Experts of a small language model: a shared expert of 128 neurons, 7659 steps.
Below are experts of layer 5 (counted from 0) of a mixture-of-experts language model. Rows are named router (the router's row for the expert), gate (a neuron's input weights, with its number), up (a neuron's input weights, with its number) and show model dimensions 0-127. Each number is 500 + 50 x the weight over its row's rms, rounded and kept within 0 to 999. Numbers have three digits each.
After each expert's rows: a language model's description of what the expert responds to. This comes from a sample of Wikipedia text that the model never trained on.

# expert 10
router:495511563508495472465513376456585561541445516518549529488501446509647482492464484455473435574567493501512485444519610463454469493502528540510480387493475481585542467503497405450497457527513459554462475518460637542509572574463552515470451498467510451472557511517421415443467512434540434478506539448522507548568474539544419375450594476517510523493432528489417547568415521551540544466552
gate2:450526503493510510526509515460542427452467473497528424501620562479446565533501407421407525537471453564485496538571530492533481477523600462473526501553545460532457565495516497505463518490470452473448449426521453509495587491534489561537563499542543530570409476513474543413578555537522424564509582491537412493536447443556493519461478525537653599451501391557396494470481579545499523586558
up2:509551467416497486468545416532442444514466544531451392491514475442489566589547406506463531535583483488444470466431512472478530529558437441512484518441477511456502483511435473416520570506549439604475507441526616466473488500409479462470463577496518518553432498379500489519477499520606478507433521488460518462493556461390530543584504488528530593425427492518525465401469445475358516466504
gate3:490517463433567503444405403463493543549424501598577520498546482590600377529542497507526428526573491499486488425467658444549547507468487577477481433531488498545560459464503374438573453474510524574476447525496531499508529588550546466510506467465492449432568489535446432460520478484479465467469522522515522447519535605451490472402555473501529525462430539483489490609432474505494544506548
up3:515464550539410516460475421517596468517478497406411480530459467489589552549449482429484553528523498417492465562524484497500523510562532408505487467446471584602483450445436528455556489527483409480383461439466616472476518458408554450453453545523436485534509581483493517465526524353517508514533566494469483559477553541462440470527499479482395523433468489440396498585474553527516544478537
It responds to: Names in lists

# expert 15
router:427450494494537461466504451492521532540459453466563508480455492443497456438515387469434494495570576463424452442478484443457447434376517562502483474444455507609535449456554501365548528553503450567460528497371581563482514525374528527547489435515502409410541458508532423437471475455546494414515593506436494516517470529488559457513533435503544445531455483556468539539458494514522566458473
gate1:488460465472575456482505477542492537462564507483508522571465479517450493425496496505458475627436611441428520526556505409421552491509576484492519530536429547496417536565543400464559447454585404472457560421474487498501603465490494601564575432545428480486531413512496432519519454476488476448543508483490534417504561533555517546516440424441483459595444464481540593478457442531574492536512
up1:568458529511440495551461535564533550488476546494512526504452492505499487499469532578565460471590416462535483443435457523534518393545527484529471557540521498453492513565518532459455548580405504546413522544536598395556372508567494554444426489512539576533467491548551440454487603504574449528562522463428484399518504496429469545562562480424474408528390477518504478533532534569545469474425
gate2:417419482515499443545528521503536554573455482535615517418445511405448468478485520470512529503442407484367520554484504532383554507433520505487520559548496541496550507486484531523632493452502486483564397491529471563417577519517478442537518415546407423508494546441508484500532486541515425459473490555490427415535485451425537438412461539470549499512393491491542521564495548524399473531501
up2:529426564450477501492452481400431538545499558481433470482559591495582468562509556536557520555618510438524424517457407484472485511478584444522485527505495504443432547556529529453465507563450459526500511474534402452479464521455495403494482479590415616477412458434434569462506509522562545523541467429609528450501471504524458533589498451473503457472481476527417537461417429497586524435489
It responds to: Conjunctions and quantifiers

# expert 24
router:462498588525495442503547504459505522534501503516525525501460458480531426504482474514421415521567549590412444463521545550433504435475517500575464462465376494536512544488476457510606459506487459608398540566466580528500512531491536511557407420479558524492532495575489437509484565473652391432589521414532401455562472535532493483507533457470539528591511489493471515572449566538516492537554
gate1:468452525476515534577484488504469461531554519526514439407484458602493473493446543498464463534561497545561535515484590420513459495443501518547488494624471501546624553440461433607525544575514562548526490454517556558425425572501471536574461530521525507473454556503488478499455507423529480470554510412397415485509471527429480553476586509394540522648527488555485462591569516486487516569477
up1:405502470531503485568478425461568479534498398549511458462516548525570474503490505500568534412605493493455558517419460464508417620450434507620490543477561491472455556589461556477525482467442484492411403487544495485486465503608491542477386495499483461559427540451570552515422571495544431553566483520550523468535476494514395527584530459417496464563521547551469471531453524471491539504452
gate2:561506566487583413515501504441560473520528472559582484531481494459517573504499542495516593489446469464424482566475575633585555480508563491477489513500516412399408512433500494516514568605441516507440502526498482521628480545520540427463497579493536468540511522497453454471509573566482492535457390484467506550585531407438600485515597550482573516518515557606485494463480568526520465501523
up2:517492566480579435471513436457478446507482561498501524536572483526432541497416493483500457437539498407488454437429457486417474488465579534463508513571549559546369403443446499543528553453531473451475447452518447549528478477541515526504636520455530497548472576414536430395551531456459554443503468439617499479493451501460589471440585508517558436464467562463511542483486609493496574511536
It responds to: Capital letter pieces

# expert 3
router:453622438582502401534495468478525576533494541566542478491504430543538424520480456543531470473576570508434486422541555522547385442502479471535458433431439502528548464450500456423571502554566465480421536438544527632466556554466524546548480452510527451540484486553416444518478454428535484537560577523497457552554457484470476459450567423480570501511501500510423568518453546557567494539593
gate1:535506497559429425593575534506481586523437500482526431461505341451551557507450447565539477463477474514495506484521447549496503475531525385507585496420483587525510487479443543532537491485465443458440527477423491568413510479511572518478474461414557456530533514514538472573436422474471378547491495408609541480481451533544535441503511496509599423559515462494533627454503531527491433522510
up1:458494456536494471505469422564484497513475462480515497510496422411486456519467508447549534458412381504430438554558512525530498419547489505498447541504468594486505499467465463472536426438510524473444481424463559480450493587602520461548511460421441453573524510575508509573378580429517448545427543516556483464665411483485464491495507553554520502587494507517441554426412525479435476571495
gate2:373595471532492500507532452494573484581556527506488593508455447571568430481535486554565461439574503529525442439505534361470489549530583553479479540507479584579500508517463502493522399539470445415475548439470520582417575445531509461558457379529561472550496460540455580484515531512504533523522553537541413463503540396510509479409515424442555538497501544531484515475507471476440533426482
up2:457524453552563496418449499488461545537550540480446505486504506527450413467485501560507595495579474645478467479477439486417417481503366462535580447499448495414612517479566501452513409525524543524463494476540492520461505515568437553551463512571511465549556519532522573500490496410513536468567447443540518522523514560529477483421498560505521498381617505551495491498547553640543472474454
It responds to: Word-initial noun pieces

# expert 1
router:430555506568539447524480464462614493490491491504529577504544432430560526392418439465381428463514528524547438471577541535495429428498472532542525367530485476556555467400553473459529494541508433489426484439494545538422533534449491530486532469485459443507487497500496385494484499478558465416580581488549460584573499487546499460464501443445540577564470440456532551505415465501565525566518
gate2:563489636526490515511569492462495486510576471454391531499493478537514513560478513489485498556467432571470466484511633565451592497502517427515493492460524414620524559460495488424448476526522512546428463505462462505539521633458615582484526450544499557571467483476451559479488504523523403398467569488512550459487408498416498402479460455495514549553464460470532478487430537535506584560532
up2:349476462473486623463480496501476411518540447500515498491429492478527533436463510574497454523503507470440392462557551521563474502408485461452482477527536493547507545386418492400524517498486501541514442573531532551524479476438551440488526499471525572458541423489461479419573485530469500481491429495503567478446601608422431466512565508529465510504595522475562578488441446479551602433571
gate3:487481556526523586452443525441500562520465460498529441526540519547530488465355489562501529579467611533446550401494494575508553525591518543500600497551618468488507381444532522508555420463600521555404521482548458478491492476504456530564559460443452468503513531531479412497529450484493483487573502507524559555530488472464477468471515406457613503556409541428576459503465444480440518511550
up3:439535536552558523518561505537530623554423528411464485481599491508493466512406527482466540501496582562456598414464475545501484543465500507596608520472522488456527457427476483518464440516605539494402436531468535504481517475484469465520447508491486532528427570526626501451531480602544498511510522482484486511511409498386586515542551459567520549530496553487604495561484448387507473577520
It responds to: Table cell separators

# expert 16
router:412508572536526506540588498430575516528451519525501490456454373379581425515478399438432496455570501493470451473495579512504428440583501593514545446456485562527537435430545468449500489510533486462585531511500521481554522536380498536445467414549521435481489458586462406508478538470509433467563572484501496486576408475559488410554515505504535503463514487520439507570474541518556572495550
gate2:540502532550529392418501567456548413476553450525428528410474474591504476438437511496509434415517377491446457564538459475503557517516446470522473580559485423548505616583590471483466499573590476529504576552521565487492500480523511518541472508522473511444517405536573433539523564514510601508502553440500570473498401501450486412502538542541571524543554506535447487471501525513570571565537
up2:560503476447492541499453463489562463492571542597462519456513537507465503524592516467439494473516535445504522545476420491425427521478523505448667622572446508539491539564599518461502508506449612464530505465433557497457554408456511426440457586506587502486514484432408510419513484589484597423545501471496462540505484531484559469578563456521501528511505577403423484504523456553498481493535
gate3:509568428586530448567493527485547520551495483539635533429404428443567527541557493509440530512423548509493367586552531532528479481559504523530531561618503483563395526544545469503541480542516479532466507453407527499472384445534514456502570533527510543494497466621439514532546601412449405526516555469515553452494455461471462477529416559537550506492513431488507487545439502483457488480486
up3:535553602480468429438523488488513407389510605565499564594481534478477532527489491478488453434525463501513529447466511547553571525408564454462433527484465517523480518573467531509469444506484433541392431560530543579480461442471549487463436514522502524493316550470610505491546508523485547476466578531441553486509467493612553510477467492568504473492492580501475532460611473539531591460501
It responds to: List and table dashes

# expert 25
router:479588475519469465582548475520547581537444470496539603490469480532564501421527464382479463493534579487443487483511552512533497493498568506540512478494481468554486505370527391495525569519534414511460519488429534554487594565462552439490444420445561441387487495535456461452477515447647454458499525467517455568526433454589518427525561458453620463504507483562461511540478494522529566549490
gate0:469562561578413439528451583441439482485404536518508578532502470460464449552540529404515471516466550519315563549470507477530463530499510510481480581524570560540412500627459594501566477549454473507488382533570495531558431507538597433520472540457538502438444507522468463529461475530534430446540538574489411451494531490577518462499503509551551477433549493452496561533511483541499495522506
up0:486528515502495476508447514374461459499547450510444459476475579497442424546442506465553423489484549479571564442539494520523543560528478502485459569441523501549429482442519478609568495496488417472506517554526585527385519574456617456539589505441558476451583532511474471573479554558568406474521539517487456517527520494437540541562596502566488512437486446373460478459415485494422460565462
gate1:471480478481560451563490435503456504415485540493435553467488550540576488480557501501480485481541499585397475580361417457503442455498570479504465536436453511565517518448455571467511520411625477484373448489469484539521529494377543484447503463464509568381480497505502467549449506503468571535468634499509424496397430473511480564517516477425488466448472451564480451478533580481522484470508
up1:584459471540525426433452445534458508502514469520514503559585600557485568475605478505529467412564455593395464496517496471461496428404534538463436534501548449493576506527440410431458535438511576544465414467561486607471487567494524494433472450525468512395502487479515517483517444406520501578448550494572548498488481407478559456521467536443428518576458456523505444428570533543480518478552
It responds to: Articles and determiners

# expert 21
router:379546528532546522437537447430530534498428453486531553469515426459476403453493529506453516614531558440461469502575488461513460395458493563492525484518452554503506498473472474394575476556482416497453524471518585577539498487474546593521448492437528461460463514537454456418503472460550404474571542443533550498520357564549484377540507420493522488496493491500470556548373459470548493495519
gate1:563499413539568488508401493394571540460539578529474617424505429476503526618535483511508546498589480513536543422442507537548457451513549546491487589505539547479446500498416418410511457551398533531527506593509557481456468461549489463487489543489463464432558477484523545530447546561498434412498550453507485549497435514525539400404453428504508520430573420518569498495448560502505492488440
up1:599479512472559547609542398475508446503517542363487498486482543604391458531455523521488534527536535554521557481409505550562486493515508590546513559464566528561568442390490483362446388479470439470575506584508509583487434483462470440510514593536556503474447548521523520446488591565506457514468497494578437537543461553543541494538497432455457498472523485507445522534532533485514479464531
gate2:471426393500546536478513476435473479483529542545377536554494508485495469456565492450442483488564524500433464448570514435469471502430520524499561425527540511426585455489439664507471426444542460418509549450547543569476569430441527491480490506481452528553483471535485482491512442562493493482578562535539426405447504607535503446488468454443528374451447474390489537505514593452499473530482
up2:599517574463488514519595517495368462597594474476499427421503527528513559500442482539483520511566443487526429415420476493372477476465527466473433584467515433448522471499523518448564542535507522543551475412503527450515511494470490499446642476539509400443453473463538496490452478449504488541521440444459541593491495459464461507474531557548600448499499524427484465528466482537425622565543
It responds to: Closing punctuation

# expert 13
router:470530520573479437442441421435568559485395453493539528454465410518584486410493398424514544548493540563395506492592543565555470469509472552536524375414434507520529423513516506446467477542468489549449519450456587519500528455467495503453366507509472482456545520515426436441476477396548448487500528510503494517510510530511421478488502435452584532515469423509482592520463488511546472572585
gate1:437511485476523468437493424466581603472464504502504505540536386520514466471605526606531609567547523573375466471623501510498526512547529502455566464474500459499481397477447521546477466470476467512435517455492591551531525472500544572466418522493508440526532508543489490461437405374476486432511507520434457458460522540524419469523423422492563453476404456537461587516501510455463436525493
up1:525515506505470482515422435418571514536410440525413509505563482482562516444607441488531581572554511547457491582558583530578534514604560457532534456466418498524615440435459484514442522512583441434540503489491454528508448508438549550481356501588488485566509527522491477426453426430474531534427507486470533437562517482504526509547427525516483480437486461487487519542491419447569547464584
gate2:412482533522408480520500429492504553414461550472467536469408512561466517479519422510495558478529438540452527441529553550609576498527602540546518457530457537514567449493560565413519406574468504562478461535562487448452508458511553466479451570545518444533499548442430408611488519437451444553520536535494626568498534582543566536436425487489536459504452464517512501471508483440546408530562
up2:464527430506489496448504554484502467634534538467462501537484446538536481572546477539517542512521541603508487528437535433448479492445426388500579501428453505476424516449465384534376511536516550497598428458523507544466411457505636460586581472531481495518475443441582494415401416525531515528438523431495475514503537502471451492603522519539483500440506550543547535581477464459473500498492
It responds to: Taxonomic and foreign endings

# expert 26
router:454485534579529467482528501408548527554499499512534546516463380491496502492489530457451500478520515533375517393521542454462432444455421583439508478485497480561529423485553394510572493510503496528441462556374549508479552483373488508524440518472535428489526493450393439447491533505506470410577514511482440555583445476543483417475516520421571463585414459521419504525484450449572446503518
gate1:452580541529462537501452569449392468384570587519556490494508438567550520502525469501453550561534436507540559522529439447522358518543503437425511371561454462546542476583505436498557563462440486545417551505496465552560538506507476549459463534503468443506475513472518630523488564469458470505557508487422447507564471436548428490491512549556480451518579415438474540523479491429568456497478
up1:428472475514465527481530535486603537511577514485511440470458461513525469505435575452567491452410559524570472505454419504449476446430559490431567429490550408474592506509419469579433461492568530520443570504536536545469555536440534511402518572549439557499501500489505540521557526571438433559476417464558400496430493436446550416478606531582513518509468440432478571530516511509490475594479
gate2:428543552607426443418541461481445571526446483473522540557472457465524556528514533521579537511583516507506463481387494503531477489491376566571527486449499571549522553451580485546514473580421552548507419500494524476588520483482447568458479463503539384529482517523420631529573463434480498492512521425613547475500556530546550438533505441551569458491448476470591445485541475439509465488515
up2:457453537582499471402542566492541517523427582502460495392451538629460488562446462494498550521577494558474479517508429540525502520521444499562532431507478473470592553538590398575522468580473565452476548452567525511465424440528572444471467538430589476477441453500488461490545462463453431452368486538550527510534514491520479520499514527525432573441509621390518476514490445532480496550512
It responds to: Lowercase word-start fragments

# expert 7
router:397540612509507487468504467364590491515425548491576514567503462502513548467417503477413573495486493582368513449529507469490497488452462538428517462518492480551574467452477433364528523538548506542466510468536577534397505475433527504479417502511577482482479495506506463436446471482547445468491530495420431553510449482505525422551510414484506526497383533582506519554461449440520431554558
gate0:413610526515528489512454587494499521586462462505616514495508556450440518484468464509534465516395460426476484388552484539499588542459473533425433556561481445440503533504496530437529513549523495440428639476533534494428544554440477515457466539516445505439542443533505532516507523422549487501525410483401444443536522502511473518533552421601541443492398522436523423544530504515498499618539
up0:414496530487477524476482570523413507501412466531501536493529416510538498460477507564424461506597545434513467441442436466575513586544500514574452478454512500452530386496426526555448502528546508446630502510551547549438448462466521513521599458505506415534479449523571435548541425415400523539593432482471488511558462522498603452586499422426435488463543533508525484581480472445529482457546
gate1:523470522459506505507566501448567496428479512508553519488527519480451536473531434495454483564420617511409508539492424386506526499441454555449496575510455399597558447452531404455489514498455568498503478522536538511456422488352565552463449527520561395435452504477534512466434439529459523504548509480527428494542347566516537457489529479554532488452515536446496462488424548438519555495600
up1:522599504530523432568466495530476530575530420597574496539578494440548457432474545487548538434481478509537542556511520458464616467455528517444508503548542536480407509470467428441434427552528506475470544491442484599518414506456488475515487442571476483537484518480618444545491521525448533543494484520477474472573374534477473535482512438496551552488477581618512480498508584419510578577629
It responds to: Mid-word syllable pieces

# expert 18
router:386578490479564464508458441450533533599462527508518484462478378539554414466536452530477489598526549505471526485552506484479455479553535497491501387398463474545460472437475513493490532550543467550521583448522551557462526514510473535514419446471472511486503540514474489427456493437622457526534638427439467545495401424540471445487555497520499504464430501568490546593403490503563542528605
gate3:519506550514464543513545473444511444548490468565493510514482490547434467457518468504614349586510513423561565586542491543563501513542547568569552370497460462547472424443519518543528548525536489500565499522543513556521504489425543586413435446498537462581535604528513485541495519430574556473569477514460512568415476516408452502485484470468528501479473560477588512522371536547578512497564
up3:568517499503476490492516558468579461494436464459511447433445479448564552489486546365503538494478599518483494465518436540475589463508490573465505475457529463509451606490532441503584557536547506458519559517500418435546562505555500400511508488494521586510497476457568533522528446442431485448466561415512518413584461483471596541460388530470470490560469442502473567427518388368459562512458
gate4:571484536484525450570412547464532521550350520515537459460499523457487482525518491427438476468581500513399473514569446512463576510526580498497494451425484605536451416430579583486428498538533576481452593543543459503488565543529475490449483459587459494433488625574418538469561558524505497551541547526502549488472485489533480508525482442530548534467446515544484393594479497544494576454418
up4:455597493582507513516460427481483457448537475603485469480509533527428484434490549553549489535498450511599441583502521537487390432441451584526540412612503390482447564523513435480560575448596550472546488528429418467411547477469502512517526462515493472538519562409500456552508435561470438542468523527478486530482534434596529509553484470510541484554538463462504507533503512492505558618612
It responds to: Occupation and field nouns

# expert 5
router:428519529455498433539491431490555558522433539525527535515440405475539464414433443510396426519520532449435519448458562460446529471514483456505495467424469503568474544388558451388529493506523498459463536478462520553467555524416466496513435480444556449456495546476433449460468421457645441469585512431556513542487442513541506503480617509477585517544423525588535477490489450525579560505561
gate1:500609529566475533481517471467426548493522360535497426553448519558536557492490430522459544568549530518406525440441509478472460565437447481443443482490467547536500505434478550503477482504444460429481551576448514454428556473515434587466537497540560431413462447550530555449545601524448422426497493530496449432435473405564544466544534465401435488461488601488568552530503559492515441470527
up1:586486494511444529460452462504495477428547504478409521521529499568510534564473542504512557470463557476423525540495527427460552508546507502456620621571559514594594440519490406563482530513508606458517437564551493566476483492540517548495507447418533532567494495435503371529470625498564573516576517504549461512544545524487529450574511481495514588507465478618566514500456541569423487501463
gate2:492510559489553567554494558479440425480513561466557467482466462563507484533495471447575401507448540474546488563461556485483570574524446491465528516479587442534527459447383511388484456389525494445455473567440537463519482514415540451563398540494510514515539499605479495450530519496459491396519451520498545557449425494516441521560451479445558438594584505511600488417478519537539442603470
up2:443404474519484441478545564526526658482479508451511454457520503527399446591494556427579482506505548425464553494501494519525552525583441532449411537532426481473512511511516456559442562560477631583578542416505583480543526504487480468478571391388484490535497474553469506542592511494516448473417495464427533528494527544413513475518564553572468569492505470530439488451495509527553460471471
It responds to: Determiners and ordinals

# expert 12
router:413502521537537438494451442401605499462439519498516540498529456487529503415498508468494472545578544476497468437546571510507437500532579530419539448481478472511505564417500483459534501522461528511421463475490606542452523546478576552484401411443485515463501495531459414428429549439568437425587527453521437560454470507475421485582579473469532522602488547608484498521408499486498611438521
gate1:482410528518518529552479470436489532493483539428521509452525502559534660542507531579492497489557573539425395458433480512456535572532560520501518475476426427471465615458540425491498536548436354494488542526544467398521527501508540562436532463458516560476484431379510477539465541496539434438466526530508509477544595405452497559479393486581492512573464465552467487544546517523519462472508
up1:504489507513547537529485479541447482443439458491539538515526502560404497437588535485547513458496434531482399450471488534506495531572564552365580524506353464504512552434502522502427509558514389518408557556459554473554498471508512486481423558544502540564508481440470519489472556567583502497551458460503404531393429483454429507497432415484469438394449486529572468579530501523553465562497
gate2:532536482432374500555447546509475521448553558447547475476468535482560524530377502495444446452507576564521466429431396527514452519458489482495425542515428504483385500540446483477498476438524503596521445434453500415489540581399436533459496502547508457508460500537456486476549559559586523497506552417480461604558421454488448478530516410502515380510546455473507493604512517466486541526419
up2:482488512549427593515442466471541473594462478477571650615583478542452575474550462516491476532501449521590599414470493561516578476522560508527527560572450439520448543566458536449512446522551399504510536512490432472553503454522478571495529574454413413502473520522586522478473562566605445505470462517442480563474453414531501492475487456498516518508520505439438499507451470443511436409484
It responds to: Countries and years

# expert 22
router:491525538570542484464435476395503592519474483542495486461492346429497519472548452555479467571487497515463490465525578545435447475534548541440509457475363547554534493508508407464574494594512442430525507458471491554489519578502511496532462428466517431426458539525461451434451488467548475472495586432498536616521464412515445499429583477509508486536439497622473511549456451486619501537521
gate3:479476546537498445472445380516572547487527497459430515519451591494459439531430544582553417490537521465475519536501478539423555532543569499459504515474464438462556482417519526516492522543501534596599491502537524561529477459494548397549487498432565527528469493568494572494511512446568521417514510423420504459490522516421528513536487524627454578567456613565512469442399558577469455607497
up3:535552471463494448511527508488545502458537572517570385485455475496500663459569445448496527457464476512555522457487524518499509482527449556517526429486547523507549541501428541584515438547521588491574530514423550415390480542497478457517484401421501512434516539586469430429481435577435504464484491550468519515502606515500521527519436490440601509461629506588492408497582578491476493518489
gate4:506595468501533587505455516487511570517495476469439485521510464442526563434579474446530484479485460540436412481490532532461544476505550517510453566515469532549500436435580463519459486583383492424567514427467554408472462539416497433430461458522448428443477491539493582521565521498551480497534510470508582583519553506493518529616636575523550439490435595535574513465479555574590508433508
up4:566478415414544406487577538461465568472475447446517463466511462524452593487539410492578469452453503481440554474574511514458558444513533434531556494532564548530482429462502517529463494502474569509591465353517528457450486403454570527519459382494442479478507428482560492441444535530528556497495580455490450481482553587410498569577432635463521508521458504511563510502490480477580485485509
It responds to: Common content nouns

# expert 0
router:434561516558527439483479430437516536461414496508546474465504441450534424490510466492455393532512552459527430475577571544516389459521498459476496435466402437558445529483561469469499531511521432486539462486396554567551516514519533492571437478468534524447489505449435451436519546422626463458603586500521409546550469448523528376438591526504583486524490550529489516514399530502506487455480
gate2:528469476580531487492471506429476463487446553456502487497598467421562481516540497596357495591529573476532549547561490510414505428524509426479540531570474436482503489517520469561533507446608517596498502520455545548563481547477523458571471436504462510626462507522503362478488513453552428493558592527488447542543444544571474464450454575597450441552472577457514495533485541437496460471539
up2:456526509446606446486457419494460555499452408488513567478479688498462450492495513521534559461562491488492477434524515506450542477527559515492443512538463481503480478567479426478476454462515572493507500507469543497547505464496440531490515556530492542386362535516630501472544443623504600606588549602505577462553459494483510425458549476529506492509480420468520494420507490526572509461528
gate3:463470481581609467509505491460468498391488499540511536382478489515506494469553541540640522549528536459473494474584547489468481419401450467392479422510486510495558519544528452490523448551502500531508514513428516523581557407472575447533482476443553604486591573535487447503584483458464543450550484478573487521528591438520497463515417496546541418546489528472508534495492521579544368418518
up3:534505469426487433552511614606517542529454511577399538546460474494515508478464521514524489538577415556461458429562586584530530477450571492526433511578368386473470512447491518582511539481521571639546440485515537457501536510553493458508523424530483492473484497522515514499555456502491462505541459478442553407539528538486430449428524461578477583503519601465532413502513462525485525594517
It responds to: Institution name words

# expert 4
router:490488520597516559472551478418522500474447527533503439444484478528514470424534507420498458590556567459377541452499564501510477476560568534521497474512483502573602445401513473457555516520518437524520536417466505498534501477462422538556407416522551385489476514612400470397453512441557486465523533503486478524590475517544515479542612517489516592497485467547508523463386475463611496500524
gate1:559478498544513482502465599408411472512498602420577495496518382522546473504430467437624519519532577494481533409473441468497448589586482580513587471489488412523529464516547554467516535636550527482471544499507464473451555401513494493466440516558478442485480481533457503473471548462520418525539525501562527542462532443446523484501545597550433530428503454580438521492453499580467429530544
up1:562511411470435526489526533482527592483519447497546495465496522485504523549519537470534471560556485441440555528544491569507582500642551511508555393500540516446423594491433435518532507514542516465503449463542542481601517493427493481560568575597484449408497376488531403460495535480452451554584479448488504438524535510453588494504514485529492573546426477511513427577498587518510568529391
gate2:402475526546488570523523478461513443504565510478542554502469497435510482443439493465546473544488538586443479596440534461439522495597407569520563434539493442573494451400517487605474464479462532345485446497485550462526442449463494541427432578481494443508509543415494574444429513457505428459556481476494499510532517567479524506510505538452387530533470475564520422506574492454626519566547
up2:507550499389417453407510476457488541477463531555500520564450569512546547418529410549592554491460522482470553478450493463378514502503468579597524423424481520487483556504481516571482535469559472412512504488394466513537467537518450547572504539501539447509577558456554556440442463565496518484460577552510521491366560572485510566456565460449460464493519451445469490493452447560461568405449
It responds to: Word-initial prefix pieces

# expert 20
router:384664449563469446451480416427558573491469505500515509548461508578553519463528440493407505516531554477529427480494562530505489428511545502438538491503457531538525512454513478442583498518526435538469558493482544603450447572444563502566479518488480477419463453543458428390454512409477425495563464441497487468517498487512419451484518449538577501550428441591413502500495522488580520583548
gate0:437495449436461478494500480419474509458548497488497527484510464428516538497556428635551493391447521469529448494460532556555585486533471510557574445557525520432565436416527540422492535486504497437497467526474424447510460610511562516568475573439485533414469540514427488505531476536508536492512538533433545586541428462464485494495555477540462404548493497568549646506457536378493455402464
up0:438546388546453545533589473540538509487472543433532539457564543496485533496515447533528473448445555443540502504509435567486447439446489542463521492560509419547425421559624573513449499603519538470456433488439396584504432590512551471519529500480432476571539518556475427535497456493555505460524463555531476509453463451445491425494507593446474375456429507439486519487579483558424532450457
gate1:493546526475560498494516464457530481475533509502594506505507502562506527427380422432586460476462420533479504435548510442485546592459566542506476411566471523426527486453402601444487404548495463487509590492484441488525482488459442468552461499512436566503493571604494428551468490485522601506443407488618449557571458442556474453556466487441448499537444553486518512415517496466555564568523
up1:544459397450429600493467495404615446592493579523431430448453502504413564435578474436523535492513472417509501524438480494465567441492527558501499514472491597441485452392381464528588501439530445453496568511453534502531477475510412441446468491455526531465450440449497526485513524503451601513561461464492477485493510468461399568483491472473547456516436494593452520448496568536482443454517
It responds to: Clause boundaries